From a checkpoint of a small mixture-of-experts model trained on Wikipedia.
Size: width 384, vocabulary 16384.
Below are experts of layer 5 (counted from 0) of a mixture-of-experts language model. Rows are named router (the router's row for the expert), up (a neuron's input weights, with its number) and show model dimensions 96-191. Each number is 500 + 50 x the weight over its row's rms, rounded and kept within 0 to 999. Numbers have three digits each.
Before each expert's rows: "gets" lists some tokens that make up at least twice as much of what it gets as of all text. This comes from a sample of Wikipedia text that the model never trained on. Tokens count by the router's weight.

# expert 9
gets: ":", " 1", " 2", " 0", " 3", " 4"
router:468615551449442468401579542539555480532460466556542514450405488449494525509485499493426489477538549569475483474514463496504560538476427388494628491499570543533531565596412482475622481471462562503473488543514448529446506489488456619497529509505504530485465505522473518482461541524499487489
up0:472477499480522611528502558509510483499463587462448508529432416459441543451480430523531438546526514487416589473661519510513500447537486483449560469475527537530477463456548496486548599426400643527451471456579491495510553492455555558430457502443608509523530521462605567472450516424539496421
up1:531589552436491483555610418483421537473514563448459594512520486439436413539420542470503470515501531489558474477521458492444535567535519526466478447456544567467515488570481497500416529441473480532493524458466501359513511457448400494476505487498418507459509496446469492545399523571550516517
up2:437535508499585505541504503522558482499502486466444481478444519525605461532493535500511500498491528486528477516574446532512529530455488513518589477489433523384502516612422460502452498466477497494484475511563592457495457467620565519517557519412570361535465494520568522523456464609481517453
up3:490565572397441471575535516540500518585546524451565582536442519513524417434458543595504454510476476504546523608512466527504509524516405496539531522540476485445534566415473508501469419516475547527518573559560516526554461485493487461384449540497502470454532484525401522457429570590509512451
up4:494535494535540440442503555368522453510450488487409569519540509542518493513544478523440533539454475467572501533507468504596492601552477473510556493462503520489465487524407525519602489468533510519513481494538444487515482600565479440474413503486531449486421456564538414423545496510544597477
up5:507493543487521541474513405429460455481524464478501417545507490491520446568435507427526453470526493466521466540501511439550448461466403490553495457468529442588495542499455572507476507550464545475600552475511476458506487491392573530397427504550462446470491483614450394456492474485456494524
up6:530572605497442575516496456529521476483598543528529499441464450448541518483400549527443522487482465487485536487575517508485546472608415557449520589486518522534507462549595565438582441511464569411495511503527548522466540470442595516465445515562572447551522497599419452462477501434403522368
up7:402483485510445459487548505494558511488579521575482505540433461410458556551495496552430559462476467515494556543424527493512454478563528421471584517523554446471485428523410550542516455413438573489508446421537477496526457433478469469467507512476466551640492516624518428442522470569586480470
up8:465523474521423610494497537494506549480566517488523500457476476427543516445445515500436476619476545424457501487455454488638565350538472486503439517516458573536542508540522491494462473517483559480583494408595508604421526499532478517390539490474453538469460547431402505442530565517385486480
up9:526446476503487612498585584596467513559513466490535548450519547441524555476477431422462396651509432468495519482475549599495511483556496446491552489545438547571594423415519557452448557460600510548575582463448560433449430503620445522557440485504536451541506479529457561529551389532417414645
up10:471482525474508528649559471451607432549515547454510395506497565603429538578408598513613508566609499601555525501499468483567530431506451436582532602474505492526468575414461499560543496530534471555510502578563619520514453473601505499433466530472484482521453509468490473558507572440496551530
up11:528509547551605513447553471566485568554450464538481527635437534548486442483493492464517575442539544410584535405516423546509574450473538475505519464587466500571466498516490365440505603522546441494487546574445464514512488439484429486511490503519441430555557498494448553521557501587513571526

# expert 2
gets: " |", " K", " S", " N", " U", " L"
router:462594507433444404470563517476511481457545523561412470471493496501497458558513565464526519468508448538489553526541553512529563553508421482541553498480506484550541549491447582525589492454520537532496511477452501453525458503478553497513538538490569475437511475415486522496512431498446454486
up0:548518380421520475534548507497491478473510475482489526533524527405526545541517498535550438486537471509516452535374456480564458491457501508464514527504481444508500569474563462565435461392514513536442475440491447542520589531602516561453460580493599591552561526506589608481514460460399469445
up1:490498550534462499476400526562469479537519515515479386520523436454433481558559557468385483436496430552511623519565530484508436452465517537587520474544522518589586438386445531471493587477519564512492517546427501458535518434500416528547395465531499495461450522505532559526612589493515484454
up2:443547535530509481555492450622529551466535518568510492521517514512453547466477506452509537529442463456412497575510523490523489535513516520508520516624518443537494437397460468558488530486464483504436466520476479527547429527444525452530540531456569463516506535444460403436526503435487461481
up3:471486486505477505436512595455527584517438499472498499477429550473512516577557430527494537457506521494480426561486491585517495546530444409405467524415530592408560512434450535547437501511540492553575509542463511467472433531561411586420452565428471531580493529428493444503534494492459565377
up4:550491482646495451489592531490452474552514536513482488455561502471441536523411455462555543432567488456477612466515437610493534391393522436530530493554492490516487429476502460450409518498453499444535553487520447485509447520548488484520497622542553543509412580541446454546432478480484354452
up5:433540548503522499428470552529604498583472533509547418458491446515469512458447571562427485460453513453376520561463527466481532428467472510513491544462477470498435433545514459487579532596513525520503416465484411559585498492443508556507491515491405507521518545493470475482511496426459505524
up6:532427471565404505494494416510537440615390518450460529493425511494431517511532527468506502521522488462485426531479395531549478480555495531505457473524475487503649612465535531550471448558467490426467411477584465540520616511479481483545555536444517500498452541551578506438431476507467408458
up7:496401534415451542399555487474462479445492480524454480436520503511559499546493639476494554457498497522494472489516489517482580540437623541499451481483503564486459574559445520512531489469570557547559499456513470490593450453530558482488444611403482474475488520561459457542545478590522516569
up8:443559484516567546456563481494549517400573522511462478482474519535529503552409546470590424538537505579539562454511499557524427536486420486560443474498460584512502492478391493592459476461480451572565529502491505478390510518512510549518562564534541524465603555424549459409493540468575518511
up9:480468538368460555554430500497457413491508529586515516502553547512512507479418540569521510448427491504388518493505481539497500508512553503565479512533546484499431518548493454469479502517462367467578526428493493504494490489509564465500489524450620480517515532514548550509431475498502477529
up10:490518441425561475494633499553447486480495513505439485469442520455419472561515555517495528491481477493476491400366469495504532453477522468486590512557563421613527530520453489497487528508515453511579496523439569415590587547481502479482467441479526546470502458537525472462546475511532484456
up11:493564594526500501479448432556527467518458454491540560500527516634468530552493567529482445431516433439523510558494396490450536526423358432474493466531510503635536543539462536600430515510534441427559518519539454484460422477500560481420480520486399563496473465481444494491413461487526420587

# expert 13
gets: " in", " of", " to", " on", " for", " from"
router:536618480458448461404502441517471469567460517486475480433462515543433497494445532436481549474526482540515522404465497520499571566532448423483564544467395503568448614578448544523614405401419605524515497541537483535533475468491523607518528550547551491482509530488467489457491546528501499505
up0:465491532416525417511530476510595543487388562444454560537542462413429533499621608470496475493541444456452523510487526429461502533506460525529502343480634509514513436381554487528432500459431524475542512492544521526554480497654502478554471571545561411496514450462546579447510462457474466637
up1:556461474535559559519482581562472470534443406440539523519419543516500549654463495465429534479523428536479456450474485508495546530596498522442505476446446547464499489493518436578425541424517556490472494436502502445488445557506575449564517490352454479467481477392506507435531519448554585490
up2:385428595533589540500407589486502566479473488453464457545502564584496498472491466441503601422502579455551530464417514464442476501509532542473449553457491431539549527445489544461535549461486584465499531508593538581550481404481509471587446478416574503464539459455557523467503481502614441456
up3:471458366520568491422521525594415462484491331544458484490524504480435546432529487501529543521425511555536571499451382454545464488482518484479474543546426489496476452564465521589490562440577425459564568581394480525585502516566443521442462528512532564439518407478443528503402446604456501539
up4:560574524541459454400571546507437540502445489459511507511542448440520494420507438524481586543486420494465546520543500460541518535536468510510455481425563545433524501471486510535423464430504542478533552416457432457438528506506479447488515471434566492482537546440512634516520517498432467482
up5:462514532546531560554524586527507494511350539473457431473531449488525454473494518407499583526468518554546514496467488455447546441491533388485536516425442489542399560499548492469509556405515463480512372587441488549522514421519500556533449550565533526486561562467504375487516502494470545534
up6:428543567497442492469568461476473481501522501499469509562591424503496469481558545472403578419556507489511482488474500504561423552576548469450548590542600551433571478476502455438514550531582578490492555441495480497538550475377442557648515545472462443499405485454455545499518519553520536469
up7:580468462509498523551555560518458506461468480470537502499549510382515523426511565465426409496543563447464507534422480527573587507451470553498482443505521447627446443452515464444514519583541483529467523578427519512518546563492488536504515566451588504511532524498526516527452477507450471476
up8:509521542519495476501486516536474489640451478462500513528500505531451524521506376533487505574528468454442427527467536475543444508531500537423464445494581541430554503510481521565535439566546558474551482524512524417522525497560523416566403444453522482465511496470509538486512494387546576536
up9:467695549452448473518511461428556422523546524536463539500527456459510458574449625606529400495432500499467575476543540477575502544484447481535441480531609493556472478440539437550493574502569453510523535554456547485507433423480463498453430525488489386437518505511558455538468457540542538567
up10:569523434515497441486518441505400443524470483509526542394447398510584504547591501509465578456574495562557516457534430495529533523455535502578445560507486545461530508492449537540509453512494466551484496465438476430533536478537600466467597496369464616576504436517532502526384454413433496527
up11:504501570552422485549497437576461487551569586536482520514516554527462400553502513489492482499531473518503468499451474431467535533450461491457618563515439556512348569454488583480514579412423528512570538433517493467431485450510550437583529471485482412537529472576509511502544526542496599469

# expert 6
gets: " (", "-", "–", "/", "1", "2"
router:459518483426457495506566575603403501561557462500476447434447406429432536507508611540439609484516476481486479486506439470505497500522467394494661558504506540560464582610473467491536480487439590601520484558538456467467443451489526521483460536549501495510504554471488468492528446520522517549
up0:487577358478420508524415438437441471552504524501447484422516519443508505516514505468501582510569517397476568543467576447505478582575418452482580427476454547515500539546463518581537397602453550512470507522509470503458487554580381575511542454491435585520570406550566453493503504441525499503
up1:370413541446379533449543463547524532612518466457523470474519514488459420423508460491406472450535454595532483475510485489464467529581422517546502478553506490585406454477442504524504510516491395493452520482442518438550577481451479525522506464604588545517508365408555473531439464532557462527
up2:555541521474382551412474468630470442483431554561429558517435520439524515502491439501453490556568488551521538458471480455527517484558574543459564521461531450429383538478529492471527470469473572563453554526456448595413523468549497473510498432491406479580490621399435557457471565518474525448
up3:453499479526533489515469424519582442528552494461508484520499519444532431536449491473556408465563504477559537485427535533450461495453495468357542426438458523522603497518441524519447481533535420563530466477627533424472488418444427402481462582441551400515522557548526618429442410552412389462
up4:540518441529413561554534503501517558477507488491584514537522503441572452506512567444569519552532464502512483434465510475433506496418472514524452499524497519530532534522468471585466530505538580571527534498510505563429542520421498529530564578508479434399445532525491572539454543470516414477
up5:455575455498512458460450488526485522487429450495468522525557429478434520638517574581494460462427473500488541430526587506539539496499480470499539478547592484493406350460462526494461567448462549523503503480537502488475512517530546485489491480488506540458399465466559483559493453418368493545
up6:598550484517417484525524551646543502465516481471444491502488441520461594461409493546485588519499471442555490511522448490494423520531522577524497540512518362436553456455527411549493550499534516425465507452529495447532455504599474562492523493554457503515407435495554490484392560450504482536
up7:463425535483427456445526500573410504385485459466422613402473512575458535474567557518412479538563466570511445550596457503428430558503520514489459451459481519528433474510463549504559485578467495454538522477410540474461475509577544493451428490413487543522571540536538472581518522517470473520
up8:490441472465426587541568552476528567510493440512505453570485487572458478530500593594540508466505514594451504553571379507446464508511480547476508529535441539503461461476380541541468451506451577540505571519511519501518472476453488438508586560468478515600518542523453496544453589582500474580
up9:488425469475482424557497542458459563473469436501492419503546502525466443520465576498457520510442509476506559465526520448466475506480442528495623483576547618565410379504443541494590444510537580523512458448478524514541472485457485473584458533474566515492454415487485492370584518540564469369
up10:579515483441471555522390363594392442601568552512550575527518558413542482454497500567394395432479505563523469540593442560530509579466449500519511487418455421493468547436433482446443463507516484483582446486448489511509601480512538518449509468532504548536437527531433504440476419460477484441
up11:502542522579479508418549495459415463516498622446501518452447427465467583451494525486455543562410507495421426455505577508487463502590518476548528480472496500459595466493422547501592545518474585530507505485622484531420553492452506512535490455498528514457495488484498492512538547533443455396

# expert 3
gets: ".", " C", " B", " R", " c", " p"
router:527516493473488476435594594541488468574499504450521501401455488532454594465456499528485499467573491524474487467500468431536523595499448531533606604534512563521470601558480483431539481499480528508499510510397473542598562539480504587401478549592593495530526452500521547494532477536548554504
up0:559517543495608579472435563545557473474456521390526452615494538511408512468443525495469515515537525550576487474613548363456530436541530507525526483478572543511571558467504443523478476505492427585540530526557458479492546518556505525453411494560470454554571518530515588419495476529537647442
up1:491485477544468509463465503535510422548439493502543533445408532500396487543440618535559468502554446510498460592508499523329525466544464449511441577511483478502532552584439421537463575524428452510482475508457499476484477470464554501464532634608552509456448579463535429465502445470493495399
up2:448540557504529460488439476575483442569529570480490481483426492495553555436560516516543513576541562538554549498503482508529551460530425580499558479500506560494583539462412451544528500410562478522458513500481513539615564463537474538471497506478543489570430451419475523487613434554520489575
up3:495528548488514494479528500464548461587444509557426438454468561547526502482553548413566517511489448548444503441480531495341456519580519586441403595455429462545418467452526451445492559423432506421555529521422509499477408504481580584488518554425515533352527513489512423540491477522591479558
up4:552421451504497503482459360423574433447514527495583467370556507504525442587556461473483530436549443514450466509565517472485544563488460532527454429610530533536444530512513512556569486469390462448466486491477499469490541503463530468521438490459434543569482609579493500447513458584454448492
up5:558518507521462447519450398615505420514561519611503486484535480496453521492558538430494528493509481586499509510466451410396496439518514514491544459478464500489525426502429541490504524448476563527510442485522476554484494525515475531522427538509383446528616436394498574492502518521478556558
up6:489490586439442567498459497358420469418522568541457487545426425486402504577535542412500460524514447581356458552542404585544508618497558569530538531540456499522491498502515647514470515526528577513495534435441496566445551399454450404497449512555519570497505555477425549588580511524505475491
up7:462523489477538507470547584476584579528413421520499449491616377510530463596504544556466469506480497518547473467597490487532463481519483457439432514481554510585485589486519531534506463484493466556551597489480474489531525433591534381619475480474484490534504442477484526519390519541565391511
up8:519526553410502560485435550515503526591479543417494510521465496499545517537558519455542404526565520494574513460559524497476490479431450498513506534527528498428527524509542525538464543450523517407532609533577517496489432512522401526536453567562516485606526468467506513442456472424516474508
up9:433407538487451476495474580505444451536523534474607498472525451418472572395519474553542468531528469558423480545519394474507529477486484453608616435464567566492535541428421504532601482474509533554539516469479518529539499495541545469449496490592460464525608506487592471512469497533466547443
up10:559445531401500474438560446493499423525545514517470541520407516551413546637467453496543514408435524487516556485461569517482614460529430510446530561515496475503503471505423578498485464530551545490511505512548521496478562503477550512506463383486455500560445470396490515414480517460467502464
up11:519511463481461487523549607551459518404549480522467544497532526486448539522500534433484452489494550519574510482480528400560475418562603500493523530501546507431435491479518548509483458433450551585568513536515358511513495513528482466478570481490541475585392443497505433424443543512441468502

# expert 7
gets: ",", ")", ";", " and", "),", " /"
router:469607490476494490401553539501494449555471521538500506498465493515397495499457572510452547409587518566443505504476418451528493559516531393497609593448528572584488621610452518469637399475442551553474515518516462500499385466437517610490569489552518516498457529532528506520507431512474493499
up0:502544559404486511521580436471520501535513453495512514503520533437517541577473473504530508464653572511429522468508481387505528530456509517537529451453593563565566519528494542613517529524443499510476430486508472512453509522510465448517468582491496417536556549497459586493522504564439541469
up1:463408492544528450427530509459469492473464522511447477519441600503410503544534514546460569557530517473470433486438446554553471534400514532484525538521479536445472504463501544530480519512527413525527545536548483529520471536446489457478562563498468537545375505510493472507568523532428473659
up2:516480538488417439532564502501450489552558554512538608504470489471462539457435475437560529529529491439430426544522574484490516424514447506459478500520485532614503464500561499484425480548480484444401573493425423376462412522537439434488461453590532532458499541550549567511454534477542454495
up3:534543440431520471484448613509418477519496471502554572596540448464546408482517539498428451495407434504410399510525385445496475479463508403488458489523509451494603514528481452483540375476551531510538482524520445574548555523527607519474464515525432436563513432637520594489497437556509489511
up4:508508482540508490489442522519525483487436516454449534539494514606486540561581502556539519494509554493484466447607511549507456568504463488507444461503533596531468462488574494495505495493465626520430525510458520504527532445640477472604478562478370489502544445489494486353488430489445438458
up5:415521592516445444621593495458469475521560502458484525599415562481499473419561463486439498469440518442525494550458570528504495560510465481533523566507466512504562469502445541592528529520534479558486562457573458494525408469505461496474498551550507515413511430460537430517453539519523483530
up6:585548504426483533544435500479549477474524507564556458532512521461518422461506506438545466532501510514532422503498510473494528474367456374430494582486527579543553533430496527544490505573506481522500499489429420422433496479591473538453477546483497435528415414559568512500483456460518490544
up7:452503542517461511444537505547483593464517483542480417448404441459523522438445546497513466521486478439548433480454504484441438575379565486504481563497583558539572524556602569439544549454561431492543515566447482570437493482528505563390600600610456456526429562514513463479443576490399445460
up8:462486601487498472408554508387598537535531452472485474495429565478457502507457514510490539441486558567492485463515495531492530565435537453504524515478561494471457487559488478556532467514406440415622636486427508526479571572439572596559475538549481424448498488502535505527523464517443378602
up9:437392492548560506553508447487524472503440491501519494490470534580563557540552624470591482541519473522512544439474497508517488542497453446534427575531512553501453555471570452528564483513497506441394537510496518541558472535548517463593478434533443472425509497426377624621490547438455568488
up10:476480530493542460500554522546439579601496483494519536478475440505492497451512537484430517493526489456462532473571482476487536472552471447612531479524523498468434501461431497476599504426555418400361489477580465480513588547470363421430553522451525620520577524555457564432562455480510499514
up11:569530508467573509485398583434532463582531459515522550517418520540508503532497450536426638441473495414589529539508390494603440468493550525476463542566540455511533529512390563550529471461448483537367505500470468528433491550405524556575543458460451385518533471534564461622468505544504488526

# expert 0
gets: " the", " a", " The", " his", " an", "The"
router:493533502425434458408529510573459436512452502480468508494407528524474545498475532439449518516530506520550595543513460445430541541483476454517549582577397515524525614486473515563559491479402558562489522545499386493484476503456578526523517558540550449475494521525510537419519465474504441533
up0:586508438447516455535494552515512412451482561539484387490562462594427500526549544444435536488578551481493475466453410487581518474512524520499482524467507516425492560487459501506567490528492389403470514513445506585440531504545552544526581501569525507420557523462509502434431509547493510345
up1:514521503473365553431423529557437402507446415543483452473502542554521511502549496534603455589529433525513489474424467431507516491527605520496520523507545527508491468406505498566535499595461537478443535656466534550500553493561450529554518488439519508446560533484505539514572486469482530541
up2:534571501447506475415502487521472491528483481546547479518496489605465458470559420501533593504493479487570513527542431590469512542502487478456500480456348572535533538535495529506493471360509547585476510456524556382486489554553464477499514585405576418438469582517505557470508518484528428508
up3:493506425462434512544372503500459481563577498449484503448573578569529455505570530502521498415382498557494492484473504547534499500554487470471540539386453522503524520516502481426507605609432537545551526563474400446526421495562516523446468522472454518559434536440466483441535500471417465465
up4:487462480505470440505509571546502428487549463510415570534614564453473536547406577432488518464490552473521403469513452492612589515554431473421510441566450440661545415451420543472546546396553520544495490504537463410517430520574539492522508544496514544551472490510536540513448515520498466546
up5:511495457538393510510454467519500490514499451508467503433466441518467406536525560471408548408422442541603529483585513449495495605523425557555437544405494468398496581595526490452527534541479495461508433490503478549504508491508506499597499532424522464475598527521503465555537397501463437399
up6:498444492500411528412392403473483435478527512488554499470427554462545505463427542492572508451533577536546418497480432488559483450464492514485484486556477534470434520515469460545537501453485505486559492530461492513466515484457537505421471498487511500441560533547493561486506479601491607454
up7:496587500462530423427494517508603507565565431463530487504429472504567368536498457518464561585481462532535506499415533480485511428537587571471479555473449495462519503574482529519554442555532502545460505440485458487528535539395496502516505397456452467454554515537520503493568467564527522632
up8:548462486460450586544501445518489442461573586477573554496458502525512538578499487595517451416534509564577527416564486457489447523446510497399516438500533385508532491541444509559516460474451552464430432562516478535537461489481590573476550583476463439531516568578574523495519468491433516556
up9:429538585515492492413497421507432528578538456541509492452470520554491502452496483572470497502532465454519487478486474494591464474481477442427602575488582533458529473482498474525538445429523593441492561451464419487514450583393450544420516618477504523567493540451503393494547513424495542609
up10:465495488479520509520473515539429490506488496374376552460504448543500522511489480478450530552409540540514489496428520544398521563539452479486506516467525520451366511407509602467465465472554476464440589465524489480463520531445439515517377555587489499545453600523459473503535536436499451498
up11:475505585470478545382502526523562461542509521437534499551348502526377530496555513470532553593481464558487477561468474541455501503526494485520544445477483522493552481545498509511518587445519494439488494515516517479510480436519473564524459437483585588485565464520528472444498515420363398466

# expert 4
gets: "\n", "==", " \"", "===", "'", " ="
router:506571451413500489418575574576475471514572499570504466382485518492473570520455550405422520470549471521512491468560424447478546544490513492518535532503468534502470632522479512477533468420429541587575483489473455427503472457482525501494461530540592500439447579423509574395515482568492448499
up0:565532512508475488531447549520518455507490517540438519498507447576461510467457581539550509534555519587459452585456505552502505517495495495472449448479537457446472526478582460441462496491394489509432393550527491520543501437497473439507514505466586491496480488551503459473590455462599533572
up1:489580550392472472529456573513443481504433535479453503503564512512493535536396484491434516512461500424523455488582489500503280456463492582458510630497512430446514599557539392472501459539534486450521523397508560478583591432522605447403502526495559468529362578479490519394521505460457540519
up2:574571526576490457492565556500503460429485408478388508496432568498537460499499496500514669553502427478467531520544462433541570486390496554530483520610480551465499508511505519477386457448421569562516573462511521455465377545526479519550480401495488486444506507496489534619551537497553454500
up3:453449522482476403472561519523447414445474486533406506482484500513481477491603481542501474467467517541559401540451547392481482581489585613457492575498511506575453530441507504447565483504521498516541597539403502491499531447593463508508434508550404482395490549442507584598416492499612430543
up4:559561496504492454490521498524529418516429542545505495470563452524497501506439464497485568476445471411524536463469431508569485487527532549549541477467514524547521536537515477497510496541559411576514512436465472553389529518441487542507497516558453394423563485470434413475490554541480489533
up5:538505504431500506507409523543447457512476519519502471496457522451436511462506454424416503470459511599567553486415466440456514466363496520437434448563476532550572446553505556500545518523524501558496574503537413472400458495495451548526571569480499496424417484517564412534443581546551431512
up6:398504476482514561523504488550453495378547432492472478443468528531525493457544482505619459477447449469546483500574575466457492500439426530552469432528539512456535482437517559504496494497511485538458476494410498496494518593573541487497493367493548456452517490553521414473453554424531453471
up7:485508429497467479503537492483541491563509431469496512525466474491543518434468540415467552529489453473542518452409445409533483550557535485495423444487504462469436473528508533469571466530522550502429439507418501435446559543556438491586554500512532534516537519472586582584585481481549518412
up8:520566437514512521511557503575478431483467448488507430485514509485544457568445511569597480437447479477508472512560494497608502585551401536492544482530467454453441531429491518537480539497561432599557504536499506486468493473520478554538485663562407513578512430457500541487474494527563481552
up9:437434467460532468544549513501533515396548520514493574437486457553574460420519396453470470519470476520542451513591611446444552427414534478514548558474416510511579461574507586428547545512492478544526440545584504502480584421488473430517490494504579505445538576542522485577520494569530531540
up10:434517545544474523448496438494536528496542556582486500424537493626508458468437574467415521469531484483393457491468456536485484437581510462602541539514466442450522602539509506496478519578428531422551475554545587481566458382536519439569419635516472462490463444499421450415534453484557492477
up11:524439504509515519470531458473559465436495525561502492550467533501482516447529508475498582571510522489421389514544429497443462498483485483497493430472562452433454516540521547397546601431536474457516562569521394519470402435560542534404521465507617490527570491508459621506587526498453451504

# expert 10
gets: " ", " at", "|", " Al", " de", " At"
router:494566520473482519496531426538499416540424472512413439523426506545452446534472676460521570551554539578508499539456413514450553583461447454448599477496474505451596635497407609575599478482469550536499537573539474492521514430471534503466574524492450467430481552416506441388421520530462451506
up0:495524553511456531452464546464461492490493547549421531531597580383501451535459468516567523447478559582537463504561440530587509404613495585438479454521410396444493595505525514577504565560404561551487582564457512534455496515475514421477530484505489473419417518450508570503445494581485459505
up1:423504546520499471495510458461441463572451524553462553478511477539484482517497571535526503504557493496526527529499519543510506486515485495541545482543444525596483609488422529524574497518443375381492406545541494480566554488520500537494509525570454380540505421461446498473445485492450439368
up2:574518388601515509468502568373478557531457562441518519536444488518524482489493448502380468370516352490538517481474507469486551644493553562538449448500481505542579490561502586525454541500491488577459574531443482561491463488457439499452424496510490520508440559580535456508564531511463444435
up3:549486452434457434527434525502503528525521411450492525504383561529526438565453541486547495453536487559450488422416539465554513538441614507423559443455471547460582584536545535506515547431501572508478451492503521527526491466517463474435676561587561498498370487414502470447471554634498485526
up4:512571513499497492503614525535410494515571528499535520523454433423570472429590502458490412516537547537617550335488521497522530498495512521527590492392462542591533473505589515443482568508474527474507573604521583502524534480340418469432433512455481480559584501502420496510546464543567459526
up5:479483404523509508526531498505624445483458483525439525481520508507471542513516446509501480495482492498519553446445490494448513477389515563561571549519558557525489445595511520465475481590406440572467451492543462506521467515550517655519575565520406427506481563531527514510510492495495509511
up6:536498475427513487430558402594593504526483504553485462446454516492525515501597524565535504444438494492570462528447518475516499615482432530431437476497565445459401541514418555533539367529477571433548454522526500537545467544465513514571419485402494554616425479526508440431542454504540557491
up7:402453485485505452527478412521542457522516506517473405454540585505470444497481501493517464530502522519523606523484483504485520597518515458563548488452460476429512394522456502427590468479445442552559474582527485468429511543474436486488468537501450497456557519542538601553531494552503468518
up8:531512495537488509536503499471391488508525458578392491541504517494465405506521563461538529581576531480537491488403372472502432497497460545571501513426527569461527525507485507506475414574542443494427540593411495449465534474464536515467569431573528542481502589483502498473484478533536506512
up9:481482522621549508473460482593526525459525425470457422513512515452490541438412542563501485516491496481495488589497557553505433511382492520580532492623513496474536495574471540457540425573484518470519520468541532393490475539533528496412530541513533540456412533521474546508484442538497397522
up10:495484532521475454484513534501537546485541604497460448549486526497561493429630527572459443556559434553547543474498484474536484539489460533501456489583475476452570562565425456457545499550523541511437552496432527426513554485474479471537549509484444420538484584525484537488527602523610462528
up11:335482555507616514553519512473545526490493435489557465421578560603461509486599448485489496509490499450604460410505556479494532428523539588640490541540539521425448495535582498459488486544505561468421483519528468463431454412467513548510534498484491449480457543475474549485478524534532521510

# expert 1
gets: " is", " was", " and", " are", " be", " as"
router:551600446433471456468503472583484488483490496453507505452418514502415478554387579508469514493505510539424417521488447482498553576435500456533553575522455462537476557516462579486539433468538522603543552516478380538580507444538547584448558545556520465521496488541464486481387530522454525463
up0:488576451534550450469552467561532394470524397563582554480463529567446511501455490569571459410484540499511552467508440472490432547530532573435460462537516496475515508504458473531533471500501538484514465551499424568548431503487473501481498494538509385446464559515541481581574504557506523546
up1:449498575572474483426475486482488531480564441441518500503468512471608465445475468493492513438467552512487425506556424449489590457499544491410557449491499512530531426547470414414444589459552518465450557510494492513465534507535527426419464485471475591459573492552458523497484492444499490491
up2:508569493450505568569644392503580431486541491461472509465463573519475544463474507444597532492506413522539531337465564453535532475565432537428535429471472501554449540496568454567487467486495511420473515510372434504525492459491473561471560615534525436511447463555554548533496486539468407471
up3:410473508548597491478480480444583465470444481499595539518576544536383564543483515464518431424459448520455479468564453376556491496523522617522477453492506507530523506505527460457463452404531484528460535459495483525521517544507521472490486460499535617487489541465497413502403455573399539521
up4:546577439443371429519505397483465452450433541455479503562388549489407487492466430531479498432492452478455447614562479569483489499527439502506595529467514522490453487498499563517507516506492510521403543466466536545578472553479465510542517470580458498566362474478518431535501610448432505479
up5:511559534419503485539521525485576548494395490433351489473436509481608508519455498556464449393486408615505502523561512503533463492464509517516506441515516553517497430474527496497483414506512482531481399449523509571489501467518560443417526357416453530458533481436526546475571447588493495552
up6:498469424523435563514495600441385456532558475521477474570424549629530482426502498636522515465550494546441470422528445525482617517530425494435403545501531470516479481417512543572468525463509489459503478549398435585464505571550514435463551441444548509589494588555493549487498477563514471499
up7:544404498520526550471391492519534500710490484531543440479544505579567484422546523540490508469510539483527484487507403537531427426566561472506576510511531455508453525417521445423580514473472558543518501493547491491535539412474465486472592466542473521463542445497546522462481519427502446415
up8:484595492527499488610534460522451474500467448505512488484548552554464474549535368440523532473564548517496508531521460467484428567480508517597481455376442517504464590545418595488475502560464537401404459467424561553519519493436519539473409470388478427522521508501437555489526493539512554548
up9:533545538450497453496515520457540598531462537520476458541425516462486508554533486565551523435552432506497477582499467522490517541558524412454501466488457543507478516515484496436501434547518460505500516478484513423407421505560562502538505510485527529447549579539579493463575609511585490525
up10:553554503494480450551477498624456493534490545560430565480485454457542480475499522533432420479584445501508407444475480561553533458513463474428454424489424517517396548556503501562503532546506474520558520561531529460434541443358509425411496584509487420507502458553521418631465576524376472478
up11:501571541560502532523491530359512439527509497533493469522603465475462424485538497483412542510441484521442576523491474467596487551522515400504519503420513488529421460520481580557459484480528536495411472428508469560386543476487448491534515533419469478585455530491507494525402544489470479451